Experts of a small language model.
Size: 11 layers, width 320, vocabulary 2048, 50.7M parameters.
Experts: 64 SwiGLU neurons an expert, a sigmoid router, a shared expert of 128 neurons.
Training: a variant of Muon for the experts, 5803 steps.
Below are experts of layer 5 (counted from 0) of a mixture-of-experts language model. Rows are named router (the router's row for the expert), gate (a neuron's input weights, with its number), up (a neuron's input weights, with its number), down (a neuron's output weights, with its number) and show model dimensions 128-191. Each number is 500 + 50 x the weight over its row's rms, rounded and kept within 0 to 999. Numbers have three digits each.
Before each expert's rows: "gets" lists some tokens that make up at least twice as much of what it gets as of all text. This comes from a sample of Wikipedia text that the model never trained on. Tokens count by the router's weight.

# expert 17
gets: "\"", ")", "ia", "i", "a", "es"
router:580521617435530550553483403530529487506526537547525530470471458501522565435469564539460530435457524563352549498615569463510500531539437517474368572501550513493532516508478541423570543476477487
gate0:588475501465443529525495458526419449426417479623454560528571508472483511512425461541467472499465426569549465493545473492485516501458508470519456508532463445501504425365487411475475482457541479
up0:469561448558508490534549417399471549513384600466522411507398504471579416471561496550482514539447445559553418501535493537470470420480453487508522522539488541487442497513392466535461564533470489
down0:515504504534507551433480494552505443580559501549499521455454446517503520498520535535498615528522532560502450562498587593583503446508433463478418466466505550481569505487511417454534535500530537
gate1:565549467506534517461490456522467515434513519433492530507474454574459482447525609485458489501491395558498474422513415504446538506557422461447535433557435571489572504517480554497472476404563374
up1:490539470476600429536426566465459478421610413441575478524506480465461555460451441444609561535450530494534584590549460488472471517456507466493463517499459468425503581595449455485379512476438616
down1:568477512506530538521464453428515484565491525448497505538512489572533488443508626482559466472545554398471457612512516567506495490451475531356508467568481511563512447519539480502444470497472467
gate2:494505415418476502567480463418480514484463518661407526427456460508493494523589522536449534503470505524487531515513571443549555473517519478503508493488515521530535459531476453450382561570430478
up2:439453477612419513564479500540529524526469584506561536493467426473504493462591448613462482506495537504491576507473506544565502474485538445551520453520455451502470590552491445402478473576428548
down2:530510523509562466572473495469486378424502580481459449534541507457490517466546483523430488544529471496486555468507473520410562584550594412390544482496451484468496519381485473545451521663458475
gate3:492457469475592485486406522541531519471542550573476571444647562492449483348447525417449524496500543472478490540412514570405450447462429534526507586503528489543450497521480513490569530434466517
up3:445496521501523411447461478446394555471522517514552600447519503484488442511442595503530445548460448482477530446498511524545467510446445484562539499583533441498526574534548437474539434511454512
down3:533511493490582445500508468417518513482551471545473578570545484560594531448484491489423565510458404506565568457483484481608541539563473504543591575525484477549493418507485430397498579510453513

# expert 2
gets: " 19", " 1", " 2", " 3", "2", "1"
router:545544599404536585563517490532510451515485536516448512467543409503518513490456551440372526519459529558431532456555569475525490573462459545499435524501470451526484491533360517436532473444529565
gate0:519474509518574575476417537528442447507540537494483550524468527531505533456522542415441500515468491421444529438517431383524458506457440508519409547548437534500504551408380490526461443489515506
up0:426517405419418437535603505482518513483572490518526540397572539529523444495484503493511516514565460480487478489419528545474536478459481515461491467561575465570452504541462516471521481521523600
down0:543523463486509492596513457535480516551513506548495423420464484464554404626550410541422449494564496364571496552534479549535462500546571540476548555499544511634588482485473479483532587448512467
gate1:464626561572476548578464511511538579427518570514503414547520487569522551446572449532445493518518519587474481451527527446379586478441446573504517519487490467488541501495519495620553433529421559
up1:452549440603469499545506502487449525508460602456468413509524499494543408478484507425593562504436525614565506497478504414478484467459513493594488574521506597442497548466537504511524465580447481
down1:540575580504610469534564518520520574431513446345446481595430605469392479427485534458504541473424459528521518516465557484616438546518570486478493444462458439526495538495537491528505490472452488
gate2:598541469539470462585409437508515509496553544453477565463548570492528510548459497511431595521530527491667518492397582481431523378537465580494553566532477480511491560503423502545426496547556528
up2:459482538551434584439432494441474482513522457558497516446484552407507457534532471454467430530471518468437436423526525546505441595436570411465556402566542519433560506523613528535530409503428446
down2:475473516586438497569546482506521421507486585591518469553577570572478503468529516575493450503459589580454423500484522564518522444487614488480486434559492492503536407452556546480466525457590491
gate3:558477498478414535628463498525488496465484508438439537425437492557482532503478444434519506506539431476438416500459503449459524601512546599569483432420467481522501534433490484396502531448469463
up3:381535536601550511536509466452505540517461443467431514444420540471572462542583435464471482576533547465409500501502540556525447540559538483560520466529537582415517537532422507521416455586471446
down3:617527507526435505578548486418522509505418446532502535501510479456485564428501491419462383530566531494570499529545552584524573413505525591574544580515470503493543487492456452519504515429427480

# expert 44
gets: ")", "'", " in", "\"", "%", "°"
router:556504564463535503560492428500526497547496534578426520433468508464464524405443550530428530372513502534328521488593618477555490573522470520486467590528509506455475542535507605400542524573476512
gate0:467443632588483534510502535467457500453499516589491593533487581493469507442519591561519546543532461474500526617480504394535527482460472496417479493463540486544547574427523507448420386498461481
up0:545450549461561503574570495472536441512482459516521410502499476497547473497556518527515556544546427577574485529510450519507496501568498464541511422468513529499504498507416542511429369501518520
down0:548502491509490564582529504481518469579494444376584463534527463426500488488547480432439477477497528497442461474434443514420458432473587631509451466486501459496495523497514496570530437462505597
gate1:538481549438500552439479444462493483393550516497492477496575488398380500502472428531454490559504503512513548593489511431516539474521530532439474415543553503479457526420494466499489559568419554
up1:445538437491538500538515496536488463513478590512500517546499572469535457409422515514534560458484607593522574460538531434516498573479491491437615490463555508481469527530486590495597508506536414
down1:479512444563497423523430553422395550450451551536531434527469488515536511566518489520452604581477588463482500497536576519465473503444494516488533507501451502588410460450608546495513500505462507
gate2:450468595493451537488686572523494457489500477511559436478528514490347522479547531570454497526566622531559560471552536455504471505552548502492595461484472446439441584449470436451536549462479456
up2:438412563625466537506537526484577471523391498506523491505456521484462550466563546494489546541613638461540587419546440567563416534472491493518557491437553461511401410489545542420609509496395550
down2:564546484469445501499564497516534594521500470512466419491601512455493499543455587488503478367524484521588469389526491531546544558482452476491511487456522433577525573537489492525491538533472461
gate3:466489574493489506536451579570545496568487579551510543451566587473447465487518523507359547524495460547400593529497463491453410458459317457522471501522502500483475432497418506489484448502426388
up3:456505488488493448561561523398468549527551501460454479655522436468477438476484519509504449480502552497484481466544415462439588406436543526429440459405574513507613479469588460473517504594467577
down3:437421502556534532525445535500514509481506568497404493509524505428479483544479498451567504471401478421482431587456429586552567473487472532506491554543545545477451454550512484481419449584433475